config = dict(
    d_shared_expert=64,
    norm='rmsnorm',
    beta1=0.9,
)
Below are experts of layer 9 (counted from 0) of a mixture-of-experts language model. Rows are named router (the router's row for the expert), up (a neuron's input weights, with its number) and show model dimensions 256-319. Each number is 50 + 12 x the weight over its row's rms, rounded and kept within 0 to 99.
After each expert's rows: "gets" lists some tokens that make up at least twice as much of what it gets as of all text. This comes from a sample of Wikipedia text that the model never trained on. Tokens count by the router's weight.

# expert 31
router:84 60 33 49 72 40 47 67 45 49 40 39 49 60 46 51 45 78 61 59 88 42 64 57 47 49 45 49 45 68 70 46 31 62 49 44 54 26 41 73 54 47 49 41 52 64 62 61 36 48 27 56 54 54 55 65 57 55 50 40 78 46 39 62
up0:61 43 48 41 51 51 55 47 52 56 34 34 50 62 47 57 48 33 46 46 77 75 60 67 55 54 55 53 73 61 44 32 38 42 50 75 45 39 59 53 43 62 62 48 51 52 55 35 46 42 34 50 54 35 56 79 34 69 62 47 45 46 69 42
up1:46 43 66 49 40 54 37 42 66 41 52 48 69 20 66 43 49 57 71 33 38 49 57 56 47 43 55 75 73 41 58 54 58 35 63 61 64 46 46 51 52 56 52 74 53 56 50 68 46 37 57 54 28 40 52 67 33 60 44 43 43 66 46 68
up2:52 57 56 60 37 51 47 29 39 42 35 45 54 70 92 52 75 59 55 59 58 54 40 57 33 41 53 30 59 55 62 32 38 52 43 60 41 35 55 42 39 53 45 65 70 64 28 28 36 72 62 52 62 54 78 26 70 56 53 50 60 52 76 62
up3:65 49 37 61 48 69 40 40 62 37 52 63 39 57 57 57 65 44 53 52 63 64 57 29 36 42 46 63 39 47 38 55 49 74 35 74 26 33 56 61 41 41 50 46 48 40 44 41 38 48 52 30 43 43 31 47 67 39 36 47 51 39 57 31
up4:51 49 51 61 59 83 61 27 60 43 50 39 64 30 40 35 62 37 72 37 60 42 59 65 50 32 50 74 60 59 37 46 41 56 47 50 45 40 47 48 56 48 39 49 09 34 52 40 38 59 52 60 43 30 42 68 59 52 42 55 47 58 60 39
gets: "\n", "  ", " by", " as", "-", " under"

# expert 98
router:74 61 35 67 54 57 54 54 57 55 59 44 56 62 43 54 52 56 32 53 52 69 65 58 39 49 41 36 32 63 62 52 50 59 09 51 54 29 51 72 37 46 46 31 52 55 41 58 55 52 42 58 41 43 52 57 54 46 45 40 70 67 34 51
up0:55 44 55 44 56 50 70 66 41 34 57 72 42 46 64 42 44 33 64 66 36 46 52 52 55 45 67 37 54 57 49 55 42 64 69 58 40 48 57 29 48 57 62 49 55 72 63 52 70 43 51 56 57 46 44 52 43 48 61 25 46 48 49 45
up1:78 56 41 51 54 43 55 70 62 60 38 77 48 36 72 38 33 45 61 54 36 63 40 63 66 21 40 47 49 30 27 62 40 63 41 43 34 62 55 55 65 43 45 53 53 55 63 35 58 28 49 38 38 42 40 56 59 16 65 46 44 58 63 30
up2:62 46 42 66 44 68 70 56 48 40 42 67 71 59 48 69 48 52 52 49 78 62 47 19 45 57 47 47 57 44 54 72 63 43 37 41 46 60 65 67 42 49 61 40 36 55 53 41 49 62 52 51 40 51 54 40 69 68 74 62 42 56 43 51
up3:57 57 30 56 45 59 52 61 54 41 47 53 52 60 37 44 39 57 31 49 60 61 60 48 48 65 38 33 54 60 50 80 69 50 35 59 50 65 54 72 33 37 62 57 54 43 47 63 59 49 78 44 70 45 43 51 71 55 50 63 38 65 62 58
up4:70 34 64 69 74 33 59 36 61 53 56 58 77 45 54 64 48 32 52 42 42 59 56 30 49 63 66 46 55 53 51 51 84 29 38 64 59 44 72 66 53 56 68 52 52 56 36 71 57 43 42 44 52 47 56 66 63 33 58 71 54 43 80 47
gets: " of", "-", ".", " John", " de", "o"

# expert 76
router:72 40 43 54 35 48 40 57 64 77 52 59 47 38 32 58 48 76 49 67 63 56 58 47 65 76 42 52 31 61 81 50 45 51 40 35 46 37 57 60 45 56 43 23 47 45 75 69 44 31 45 35 40 54 32 64 46 54 61 44 58 78 37 30
up0:58 56 38 41 59 65 48 68 58 60 44 40 39 32 58 41 43 78 46 60 27 40 56 40 53 61 40 56 53 68 66 55 52 34 28 17 53 50 43 63 29 52 28 44 60 60 74 57 49 48 43 82 68 59 55 47 67 59 48 50 49 50 47 46
up1:51 35 59 31 37 61 44 71 60 51 53 51 64 52 63 43 44 23 46 44 34 39 35 42 34 59 43 56 43 33 51 61 53 30 32 32 47 32 45 51 58 41 51 56 54 58 42 67 47 60 50 49 56 64 64 69 56 69 23 31 46 35 69 68
up2:65 57 41 62 40 31 49 38 80 62 51 36 45 48 24 77 59 49 37 55 27 42 54 59 36 33 51 53 34 53 73 53 64 44 53 59 48 67 43 08 41 32 31 58 70 46 65 63 54 36 51 36 55 63 33 74 60 73 61 35 39 61 43 69
up3:51 48 33 66 43 49 49 29 62 28 66 68 61 39 38 63 50 62 48 44 49 65 62 39 61 59 48 69 52 42 62 50 45 59 56 42 49 47 43 48 48 61 60 56 58 43 70 65 18 49 69 25 24 38 64 40 48 47 47 65 53 70 57 52
up4:59 44 50 53 21 54 68 40 40 56 67 57 71 43 41 53 56 53 60 51 47 43 63 63 39 32 40 62 52 59 48 71 51 35 72 40 62 60 71 60 11 53 47 56 39 61 46 51 49 33 64 33 45 58 48 42 45 44 39 39 45 53 38 38
gets: " the", " of", " to", " and", "s", " a"

# expert 73
router:74 46 49 56 52 44 58 78 53 39 63 57 62 41 33 50 49 65 38 51 60 48 58 28 56 70 39 53 50 57 69 42 40 45 51 42 41 30 65 60 47 54 40 48 48 53 60 59 46 45 35 51 47 25 53 51 37 52 62 38 66 45 44 72
up0:76 46 43 37 66 56 58 70 44 59 38 51 52 44 52 42 61 16 41 36 51 53 50 36 67 60 69 64 38 65 58 52 53 50 46 42 58 51 40 54 40 40 59 33 54 43 89 33 73 34 51 52 54 37 51 50 52 27 54 47 29 63 58 45
up1:58 55 51 30 54 36 42 46 49 59 59 59 54 50 43 40 46 30 55 56 47 47 51 65 37 31 50 55 27 29 64 50 57 36 34 63 35 47 54 50 77 42 45 42 51 44 74 57 36 47 37 32 47 61 55 46 41 38 46 78 57 49 64 39
up2:54 55 39 40 36 59 59 57 72 49 28 43 48 77 59 47 49 55 49 70 54 35 47 55 49 57 37 37 38 36 46 64 51 54 62 25 35 43 78 33 42 66 23 54 41 54 43 39 35 55 34 65 26 38 32 40 60 42 61 30 60 66 48 53
up3:79 60 36 43 41 60 45 68 28 55 54 33 52 47 45 55 56 66 51 31 46 49 57 45 36 60 46 37 32 54 43 37 47 53 18 24 49 39 62 57 48 49 53 63 37 30 58 45 39 46 63 38 80 38 54 47 43 58 35 27 59 48 82 49
up4:62 64 33 47 68 44 57 61 28 62 71 86 45 42 49 36 49 62 46 37 55 42 39 29 57 58 68 53 42 39 32 51 59 59 50 51 62 44 43 57 43 44 65 40 49 53 65 67 43 57 45 47 56 53 52 43 48 57 51 56 37 68 42 56
gets: " |", "|", "=", ";", " =", "\n "

# expert 32
router:78 51 33 66 38 54 33 49 72 40 57 58 62 37 24 67 40 51 28 64 54 55 60 48 64 71 45 62 18 49 74 58 22 37 30 56 46 45 55 69 54 60 60 47 50 48 65 43 33 40 60 44 52 34 61 56 39 45 50 43 54 70 52 63
up0:51 60 27 33 62 43 36 49 60 38 36 49 53 48 64 63 66 61 60 51 45 47 56 45 29 57 56 52 51 54 67 56 50 45 51 61 41 43 63 83 46 39 48 81 40 54 38 73 43 46 59 49 36 32 62 59 51 59 60 58 52 46 57 48
up1:46 52 51 35 50 65 28 64 66 66 72 60 57 59 41 56 48 35 19 52 48 66 36 63 63 72 43 57 51 57 51 37 32 45 46 49 32 55 56 59 65 46 55 36 38 68 86 47 29 62 38 45 71 55 49 39 51 47 55 47 46 53 46 77
up2:77 38 35 49 36 75 56 46 66 50 47 22 53 51 30 65 35 53 67 57 66 56 47 47 60 54 44 67 58 31 57 65 58 41 45 33 71 46 49 45 54 56 58 55 68 58 68 54 52 55 49 30 37 55 24 55 38 56 39 26 56 54 38 63
up3:62 25 53 63 50 38 61 56 48 56 32 56 68 39 63 78 40 30 39 49 39 47 52 63 42 50 41 52 24 68 57 52 24 61 47 48 44 63 42 67 40 51 52 29 63 53 45 47 42 49 55 47 27 47 50 47 30 51 48 52 50 63 38 36
up4:71 59 42 45 49 25 44 35 37 46 35 57 67 39 46 51 51 56 49 27 41 58 45 55 27 57 46 47 62 63 62 46 43 48 27 68 40 49 45 66 39 34 73 58 54 47 42 57 67 42 54 40 69 53 54 47 56 36 33 64 46 59 63 59
gets: ".", " |", ",", " 0", "–", ";"

# expert 12
router:65 50 41 75 32 38 46 62 60 58 52 61 49 44 33 59 46 55 35 58 56 52 59 45 73 70 45 39 37 57 78 37 42 59 45 37 38 40 51 71 43 64 48 49 40 51 74 63 36 49 33 57 39 34 53 64 52 50 49 46 62 44 35 55
up0:56 75 60 60 50 31 38 43 26 50 29 65 62 41 70 43 56 43 54 43 48 36 43 63 55 53 54 46 47 64 36 50 37 47 46 56 57 58 39 45 54 54 51 55 72 35 37 56 27 58 45 39 49 50 57 54 57 45 53 42 53 53 54 51
up1:58 33 30 44 45 43 31 42 53 64 54 62 39 70 42 69 27 56 64 40 60 58 49 48 48 79 57 42 37 44 80 45 53 40 46 40 69 59 38 47 58 54 67 64 52 23 31 69 59 39 37 26 40 51 36 59 38 55 48 64 68 43 36 41
up2:49 42 46 42 69 44 51 52 71 45 66 58 55 71 33 55 32 40 44 72 47 51 56 56 50 58 44 49 54 44 61 59 41 46 45 44 57 57 77 34 60 48 49 62 35 42 63 64 53 59 57 53 64 35 46 31 63 42 45 71 75 39 47 45
up3:72 68 37 53 43 51 51 58 64 54 49 59 44 34 34 57 55 58 40 68 50 50 51 37 57 62 49 33 62 40 72 68 37 42 54 34 52 49 46 33 53 64 48 46 48 40 86 39 41 42 38 37 69 33 43 41 68 36 51 51 61 64 41 45
up4:49 36 75 58 46 43 69 35 72 66 56 46 44 52 58 48 46 55 31 54 46 62 50 55 85 59 52 50 36 43 65 39 60 51 48 31 55 47 49 50 50 55 45 45 67 35 44 59 56 42 56 59 24 62 18 40 56 36 48 37 43 51 63 56
gets: " of", " for", " to", " with", " by", " from"

# expert 24
router:73 36 35 54 40 55 47 52 64 53 47 52 52 43 53 56 38 72 35 50 66 51 55 46 73 58 33 51 29 44 83 55 42 62 45 52 43 43 55 65 54 61 36 48 61 52 62 71 49 52 44 62 36 48 44 57 52 32 72 57 61 54 42 46
up0:51 54 52 56 38 44 64 62 51 48 43 62 44 37 62 55 53 40 54 54 63 73 47 32 61 57 40 48 33 48 56 49 47 63 39 44 35 41 69 59 59 54 44 72 44 70 55 47 52 50 39 40 76 41 51 47 59 52 43 45 49 26 21 51
up1:50 56 41 46 51 61 23 45 57 62 67 34 42 70 55 50 36 49 49 45 43 38 54 34 52 36 47 42 48 77 51 29 28 44 58 57 52 30 61 46 68 66 50 56 47 34 44 56 43 33 56 71 65 48 55 45 42 46 72 68 50 46 60 55
up2:50 43 26 49 45 38 65 71 33 51 27 49 37 33 59 43 52 41 42 55 43 47 29 37 49 63 52 52 45 41 70 38 57 55 41 41 35 52 37 34 55 45 37 53 51 52 56 51 54 40 42 55 21 68 41 52 65 54 52 57 41 44 34 48
up3:43 58 37 39 47 37 56 69 48 66 54 58 59 60 49 72 33 56 25 63 53 66 43 45 57 52 60 39 44 44 63 66 14 54 59 53 78 44 63 54 37 55 49 84 51 39 68 49 49 36 52 60 39 34 63 64 39 51 64 68 38 52 77 40
up4:40 61 29 41 69 44 75 38 52 41 65 67 59 45 72 33 53 35 53 34 45 64 49 55 51 57 35 41 44 17 52 41 63 42 37 47 57 59 29 67 62 44 48 57 65 62 50 55 60 53 45 73 62 46 34 49 35 61 30 37 48 45 49 68
gets: " the", " in", " his", " The", " a", "s"

# expert 112
router:51 31 32 53 49 34 53 65 55 46 52 53 50 62 53 42 50 53 50 46 61 50 63 42 60 50 35 54 33 63 59 58 44 36 53 43 33 22 47 67 45 70 49 57 59 39 54 50 45 38 45 51 35 33 41 62 32 47 34 39 44 61 17 43
up0:56 37 46 46 33 59 67 52 55 44 58 53 44 39 50 33 62 32 77 49 72 48 65 40 48 54 51 50 61 64 46 39 52 52 53 45 29 46 52 41 72 30 61 44 42 45 47 45 57 42 51 38 44 52 48 65 36 65 64 35 44 30 72 47
up1:62 47 48 54 43 57 34 56 39 42 63 39 45 57 61 40 22 66 40 26 31 55 57 26 70 60 26 60 68 54 55 46 59 47 43 56 37 42 47 42 77 50 60 68 56 38 63 58 53 47 54 61 61 47 52 47 48 47 38 64 59 45 44 58
up2:49 28 67 39 51 41 50 41 65 53 46 59 65 61 30 46 56 29 86 32 48 52 67 35 48 36 21 44 56 62 31 50 35 65 45 40 50 45 39 53 60 40 55 53 44 45 57 55 43 58 44 63 43 44 31 56 56 60 40 49 51 42 51 44
up3:43 47 46 31 61 35 50 44 35 47 52 67 67 64 56 54 44 38 72 34 24 51 51 66 55 55 49 62 33 45 65 43 56 62 53 57 52 64 66 50 58 50 70 66 42 49 52 60 70 51 61 50 54 37 57 62 72 58 35 67 47 22 47 35
up4:59 66 43 32 24 63 25 65 65 39 58 45 58 57 58 60 27 81 47 55 59 62 67 20 76 48 62 41 81 58 57 53 55 41 46 44 51 70 50 37 44 64 52 55 67 48 45 40 50 46 41 59 37 43 34 55 39 42 66 45 47 61 48 42
gets: "=", "\n\n", " =", "\n", ":", " also"

# expert 36
router:64 49 20 49 39 60 60 56 68 62 46 48 48 34 37 57 44 63 49 57 70 51 57 57 60 47 45 30 45 52 72 52 35 55 38 57 47 50 62 76 67 49 41 46 35 48 52 45 41 44 37 60 53 31 56 58 34 46 31 45 69 57 48 53
up0:42 38 53 40 38 54 66 39 75 48 72 65 64 56 30 64 52 50 50 29 60 56 40 51 52 48 64 46 76 45 45 55 62 67 50 43 69 62 46 50 55 53 51 46 47 58 45 42 69 47 43 60 56 55 70 56 59 48 57 61 44 40 48 46
up1:51 55 36 36 54 27 48 50 54 59 47 53 27 41 50 65 56 34 43 42 62 53 44 46 49 67 57 49 53 48 60 55 27 58 39 35 40 52 57 55 51 39 45 48 35 56 54 41 68 51 45 72 52 72 45 60 38 70 43 73 43 47 53 48
up2:63 57 51 64 59 42 55 45 38 26 38 51 34 45 49 67 67 40 59 25 38 47 33 50 36 38 38 45 52 46 39 47 67 67 33 62 57 45 50 57 30 40 67 47 48 49 73 46 55 26 59 57 56 38 72 64 71 55 51 41 31 51 56 51
up3:53 68 40 40 49 58 49 61 39 56 42 39 55 31 28 45 57 64 60 62 69 63 69 49 36 64 49 56 28 54 68 31 48 53 52 41 59 54 61 62 49 41 48 25 56 61 52 39 51 43 84 60 33 68 57 26 62 48 55 49 53 49 44 56
up4:60 37 16 43 56 25 54 48 57 40 45 69 48 69 50 39 41 40 51 42 47 70 69 49 56 52 36 37 44 51 38 66 36 50 51 26 50 40 44 43 55 39 56 45 51 63 50 66 41 20 58 48 30 77 46 71 50 49 39 55 53 41 71 73
gets: ",", " in", "–", " the", "|", ":"

# expert 27
router:59 41 39 46 46 64 47 57 30 78 45 63 48 45 35 46 48 65 44 52 59 47 79 49 60 57 33 53 39 68 59 55 61 62 31 41 45 33 52 53 53 50 57 54 41 39 44 44 65 39 28 51 52 36 40 63 38 45 41 41 66 51 47 48
up0:70 49 67 54 50 46 50 49 43 68 51 68 69 56 51 29 60 75 38 58 33 37 56 51 54 40 54 51 44 57 48 46 39 49 39 37 53 24 38 33 60 45 50 66 45 54 44 53 44 47 37 38 68 47 55 73 59 36 33 39 51 46 58 64
up1:50 56 47 54 41 69 39 34 57 57 54 47 57 42 47 31 39 64 41 44 67 32 70 38 62 36 44 40 45 44 55 66 65 62 32 43 42 32 39 37 46 51 48 61 52 52 39 47 54 36 55 69 45 53 49 64 44 54 55 41 34 49 75 48
up2:62 42 30 61 43 61 29 52 60 40 46 51 42 47 51 52 31 58 63 38 47 35 70 51 47 50 42 55 67 30 42 54 44 55 19 42 60 52 45 68 52 52 52 52 55 59 68 50 56 47 60 52 45 75 54 41 39 61 46 38 45 74 68 29
up3:55 63 57 51 47 60 48 45 52 43 47 64 48 50 34 69 54 44 51 56 60 60 66 54 36 51 29 59 55 58 42 45 56 29 60 52 39 56 34 50 33 62 62 67 34 59 59 66 66 31 69 44 44 53 27 61 27 61 34 63 35 47 49 42
up4:60 40 67 31 66 55 34 37 37 69 49 58 33 34 67 35 53 49 50 63 42 70 37 44 52 59 61 41 36 65 50 51 63 51 68 56 39 42 55 58 55 30 61 57 44 34 31 42 60 53 33 50 47 61 56 63 53 63 28 40 48 59 44 64
gets: "|", "–", " January", " in", " In", " October"

# expert 35
router:56 53 39 62 35 29 39 67 69 56 44 57 69 59 34 54 40 53 41 57 52 52 61 45 63 33 31 38 45 60 51 42 39 65 45 37 47 30 58 67 48 48 45 23 35 49 73 42 51 57 33 55 44 43 41 50 51 49 44 39 63 56 27 43
up0:44 49 51 52 52 51 29 16 65 62 59 46 58 29 50 50 52 37 63 34 59 13 63 53 41 47 41 45 59 39 47 51 65 92 36 49 71 66 40 28 56 49 53 62 44 55 82 44 41 77 47 38 53 36 59 26 92 42 54 41 41 59 61 60
up1:55 38 36 49 58 62 41 77 93 48 58 68 55 58 30 69 31 48 53 34 64 47 51 46 50 37 40 64 45 43 50 47 52 32 63 40 28 43 57 53 65 52 60 43 69 36 70 47 38 74 52 50 41 48 63 45 73 50 32 54 64 37 50 52
up2:46 71 48 24 60 62 71 60 39 58 44 66 48 49 51 61 42 69 68 49 51 50 43 42 48 42 31 40 54 54 47 64 44 52 48 44 30 53 48 39 51 77 52 44 38 29 33 49 58 61 37 24 47 64 38 65 27 65 42 58 50 49 27 34
up3:34 33 46 48 42 49 40 50 41 56 53 51 43 45 58 44 45 43 30 45 47 50 61 64 75 49 39 46 50 38 57 60 42 49 63 48 51 32 39 51 51 46 56 35 41 55 47 42 44 81 47 36 72 56 52 59 45 39 34 43 52 59 46 54
up4:40 57 60 58 49 53 44 72 80 48 54 61 60 51 36 44 45 53 31 59 39 60 63 61 51 41 59 45 57 65 57 60 55 44 71 65 62 22 49 60 49 24 54 57 45 54 58 34 51 49 53 52 43 51 61 49 67 66 47 33 51 64 59 58
gets: ".", "\n\n", ",", "\n", " but", " that"

# expert 110
router:55 44 12 54 45 39 43 38 51 49 63 63 63 53 49 63 44 63 58 41 68 65 48 65 56 61 55 47 54 72 79 38 38 54 39 59 54 28 55 63 53 47 40 35 58 63 64 54 51 34 39 36 50 44 45 46 39 41 43 59 57 53 48 58
up0:46 60 35 30 61 47 47 42 43 50 45 59 54 42 61 57 48 65 63 56 74 50 61 74 67 35 57 60 51 61 76 43 57 56 45 69 49 38 33 66 63 47 58 33 72 69 46 50 38 41 35 51 72 58 74 32 42 28 61 61 24 57 63 83
up1:57 61 40 44 55 43 41 40 66 43 48 49 44 51 39 60 40 62 74 50 35 67 56 58 53 66 64 52 46 64 44 53 59 56 34 33 54 50 47 59 47 51 33 27 63 70 44 80 59 47 26 39 63 65 63 38 53 58 44 38 35 31 66 50
up2:69 57 38 54 33 65 75 59 46 39 41 64 40 75 56 40 48 52 39 52 54 63 35 34 63 50 47 56 60 61 46 42 46 63 41 52 46 52 69 47 56 48 51 52 50 67 53 43 61 36 43 39 41 54 38 44 39 43 56 38 56 31 43 48
up3:45 57 57 28 57 45 41 56 46 61 50 48 35 39 61 44 52 61 60 43 43 37 40 46 39 65 43 51 35 42 29 54 49 67 52 51 51 51 47 41 37 61 40 44 42 42 54 54 54 55 63 52 68 51 47 56 60 68 43 40 49 48 64 61
up4:43 63 61 62 26 47 41 55 63 61 51 72 60 56 65 39 41 35 39 31 59 55 61 56 67 59 53 55 51 70 61 48 36 60 38 52 51 39 61 50 43 72 41 45 42 48 46 54 62 35 53 40 69 54 59 41 37 49 55 46 38 41 57 67
gets: " on", " station", "s", " at", "N", " record"

# expert 55
router:49 47 45 50 50 48 62 48 54 55 49 53 39 64 49 54 50 51 55 53 54 54 58 44 63 71 44 61 30 44 67 48 32 63 47 46 58 33 60 56 41 52 41 65 63 59 59 66 59 48 35 38 32 45 54 59 54 61 40 53 56 56 35 69
up0:37 43 59 35 48 48 57 47 43 58 54 31 35 55 49 60 56 27 47 60 32 75 42 42 41 52 50 61 39 46 72 78 50 48 78 48 40 52 45 45 46 46 55 55 52 33 23 52 35 54 69 46 55 42 37 52 48 44 75 43 35 41 71 66
up1:54 80 41 32 54 25 46 44 47 58 54 46 66 55 57 35 61 58 56 56 48 58 35 58 66 64 70 56 42 37 39 57 37 43 21 47 65 46 49 45 62 62 45 49 65 49 76 32 71 32 76 64 54 48 55 36 41 28 48 51 53 49 38 38
up2:36 58 41 39 59 40 49 52 80 48 62 50 68 73 54 67 54 31 48 59 43 69 53 29 74 62 35 50 60 47 58 56 41 48 54 51 26 43 65 49 47 59 56 71 50 39 35 52 69 53 59 42 39 28 32 34 62 50 46 73 38 49 55 79
up3:46 35 67 47 53 51 45 29 49 49 60 48 54 26 44 43 38 67 77 27 47 56 58 50 54 55 52 58 45 58 58 74 66 35 28 52 46 37 35 59 58 40 51 60 55 80 44 71 59 35 49 66 47 51 62 48 66 53 61 38 40 49 44 29
up4:51 41 56 35 52 51 36 44 41 42 50 50 57 57 40 61 36 57 38 64 46 52 57 68 27 75 57 71 51 56 46 43 50 58 42 41 56 48 70 65 33 37 37 55 58 47 53 51 45 40 51 47 36 46 39 39 18 59 46 61 50 33 58 52
gets: ",", " a", ")", " and", " who", "="

# expert 14
router:71 50 40 55 41 50 55 51 59 56 31 46 47 51 39 58 49 51 42 67 50 55 57 58 60 65 35 49 44 58 78 41 39 50 31 49 46 39 64 53 38 51 45 43 55 33 61 57 39 58 41 48 23 38 40 48 72 41 43 54 55 60 46 49
up0:75 63 75 49 42 60 59 51 37 38 59 45 50 43 43 43 52 54 51 48 48 63 57 33 60 31 58 31 53 42 35 49 73 30 79 60 38 42 66 54 43 42 47 47 56 76 56 60 52 67 25 45 58 54 46 37 63 49 43 62 52 54 50 53
up1:57 56 61 58 40 37 45 75 39 78 51 49 28 33 14 54 53 48 36 64 61 55 51 85 52 64 28 43 40 59 50 36 49 62 31 57 27 61 69 67 45 76 55 26 61 51 49 62 21 53 37 51 38 41 56 40 68 74 59 41 42 61 52 52
up2:42 65 37 64 37 67 32 44 34 45 55 45 42 36 63 54 44 39 65 57 44 56 45 47 30 51 37 41 56 40 52 72 50 49 53 34 44 56 73 76 26 32 38 53 39 57 41 45 49 60 43 45 49 24 46 37 66 61 40 66 26 40 58 57
up3:44 67 47 49 61 54 37 62 35 61 71 53 42 45 56 49 45 48 60 45 24 67 57 69 39 51 62 58 38 66 62 62 47 70 61 37 75 48 69 55 48 38 50 81 59 53 44 55 69 49 46 65 76 11 45 49 67 49 39 52 66 72 60 58
up4:52 58 52 55 25 77 51 49 53 68 39 54 45 71 46 49 67 50 45 75 33 48 44 58 43 54 51 61 58 66 35 45 69 42 46 30 43 68 55 51 63 47 52 39 52 63 46 47 47 54 32 66 69 45 30 39 46 56 36 59 48 27 57 45
gets: " a", " the", " of", " The", " an", " other"

# expert 0
router:52 31 36 45 50 62 56 62 43 45 61 63 52 57 33 62 33 46 45 55 50 32 62 52 55 65 33 63 29 53 72 42 35 41 27 49 58 33 49 47 35 46 37 42 73 56 58 58 47 41 39 65 49 32 37 52 43 42 45 40 54 69 40 54
up0:44 62 64 62 41 59 86 51 32 42 49 48 26 43 54 58 26 49 38 45 49 34 59 52 39 55 50 61 36 63 41 69 45 55 72 41 49 47 37 50 40 55 57 43 25 66 52 51 51 43 44 41 66 49 56 62 30 56 67 47 54 61 43 50
up1:46 41 40 61 53 41 62 55 27 41 44 62 46 70 70 50 47 38 67 52 28 44 40 71 57 41 44 43 29 40 55 52 41 45 34 51 34 31 54 48 30 48 26 44 72 65 69 69 69 25 67 67 34 52 36 57 31 28 39 32 36 47 47 47
up2:53 45 42 44 29 49 53 61 39 46 68 48 43 54 51 49 49 57 63 52 57 58 51 29 83 40 37 55 49 52 49 57 53 52 48 53 67 42 42 37 40 39 53 36 67 46 53 40 43 40 59 60 51 63 29 43 62 51 56 37 33 64 19 54
up3:58 36 44 43 65 46 39 54 48 52 65 41 46 44 41 48 43 49 63 46 56 44 51 36 58 58 35 42 60 47 73 43 50 48 36 71 60 57 45 34 45 49 45 31 69 52 23 68 31 61 33 66 46 48 53 36 47 46 44 45 45 42 45 50
up4:58 60 57 51 49 61 58 43 49 73 50 59 58 61 48 69 54 62 58 40 51 48 49 71 54 60 51 72 34 64 37 62 39 25 39 56 70 36 65 46 48 60 56 55 69 42 49 56 63 52 62 46 36 28 50 64 36 36 47 68 52 42 48 61
gets: " |", " the", "e", ":", " of", " in"

# expert 48
router:74 51 39 54 57 36 45 67 58 67 65 61 51 66 28 56 43 51 40 37 45 37 63 46 35 39 35 59 46 81 72 55 31 52 46 53 46 27 64 73 40 33 58 66 49 47 71 52 35 66 46 49 46 30 34 53 56 39 59 30 42 56 36 46
up0:38 65 28 36 44 52 46 52 50 47 64 40 43 53 35 68 42 51 48 46 52 61 47 49 50 48 38 50 46 76 68 39 44 24 43 63 43 38 43 51 47 58 48 50 49 63 55 57 42 47 61 45 65 23 51 33 52 71 61 43 44 72 37 62
up1:47 46 48 45 54 20 52 56 62 64 40 30 64 40 26 52 52 50 53 34 46 32 32 48 38 44 40 38 34 35 53 75 58 48 58 57 47 33 59 54 76 51 31 40 35 43 66 39 37 44 55 52 65 60 42 56 63 70 60 45 48 44 40 42
up2:71 45 47 54 46 61 53 71 39 27 44 51 40 38 53 44 48 49 81 48 51 64 41 49 50 60 57 62 50 63 49 57 34 66 69 62 49 44 64 42 51 41 56 83 41 54 47 59 41 45 52 61 53 50 70 62 36 50 65 38 58 40 71 53
up3:45 49 59 63 37 28 39 57 45 58 45 59 45 58 49 59 42 47 81 46 48 61 48 69 64 50 76 46 65 69 50 33 58 71 58 79 62 56 38 50 38 44 38 60 69 54 45 72 73 52 41 51 56 54 43 53 55 71 78 25 54 51 33 60
up4:66 53 52 49 56 61 45 61 58 82 43 60 49 49 43 42 52 36 32 40 45 25 54 50 25 31 68 44 54 41 32 67 36 60 44 54 47 46 59 61 68 15 61 46 32 35 55 71 37 68 50 27 52 59 33 56 61 28 46 48 46 45 35 49
gets: " of", " with", " all", " All", " for", " which"

# expert 57
router:57 37 46 56 43 70 52 47 53 49 53 50 61 75 42 66 42 44 56 64 66 54 71 42 67 52 56 51 31 49 58 48 40 47 36 40 29 22 62 50 58 58 51 39 21 43 62 75 57 50 65 56 33 34 52 60 49 45 54 49 56 70 39 31
up0:38 61 44 54 62 56 63 59 49 35 62 51 46 72 48 72 65 53 88 44 46 40 62 58 43 64 39 54 69 67 50 29 33 51 45 57 45 74 57 40 47 56 36 51 55 47 46 45 43 49 56 44 59 49 57 55 44 51 67 42 46 38 51 50
up1:33 63 22 39 43 47 59 42 65 50 35 63 40 59 50 58 48 51 47 57 40 40 52 46 47 52 52 63 42 32 44 48 65 29 41 47 42 20 67 60 52 26 89 48 57 45 73 79 35 61 32 52 56 57 59 31 57 49 64 56 56 42 52 45
up2:59 49 57 55 54 60 38 42 60 55 46 80 41 60 59 70 38 52 41 20 59 70 53 51 53 66 48 45 59 47 52 68 69 35 43 25 42 47 47 68 46 63 52 62 40 41 34 65 48 50 42 52 71 46 43 43 39 45 42 48 55 59 58 46
up3:46 35 44 45 61 56 47 58 34 34 51 33 55 44 66 57 30 43 64 62 53 46 55 37 47 51 63 24 35 66 47 58 38 45 35 52 25 48 63 45 36 56 29 44 64 53 48 81 50 35 48 58 47 52 51 55 47 58 51 55 52 66 67 53
up4:48 41 55 62 31 41 49 55 32 32 32 56 62 60 45 53 52 55 72 44 58 38 53 40 55 90 61 43 43 44 55 50 28 52 21 42 57 61 56 44 41 66 37 44 54 46 48 34 29 40 58 51 60 21 69 52 30 29 42 59 57 81 54 41
gets: "S", "G", " de", " s", "C", "D"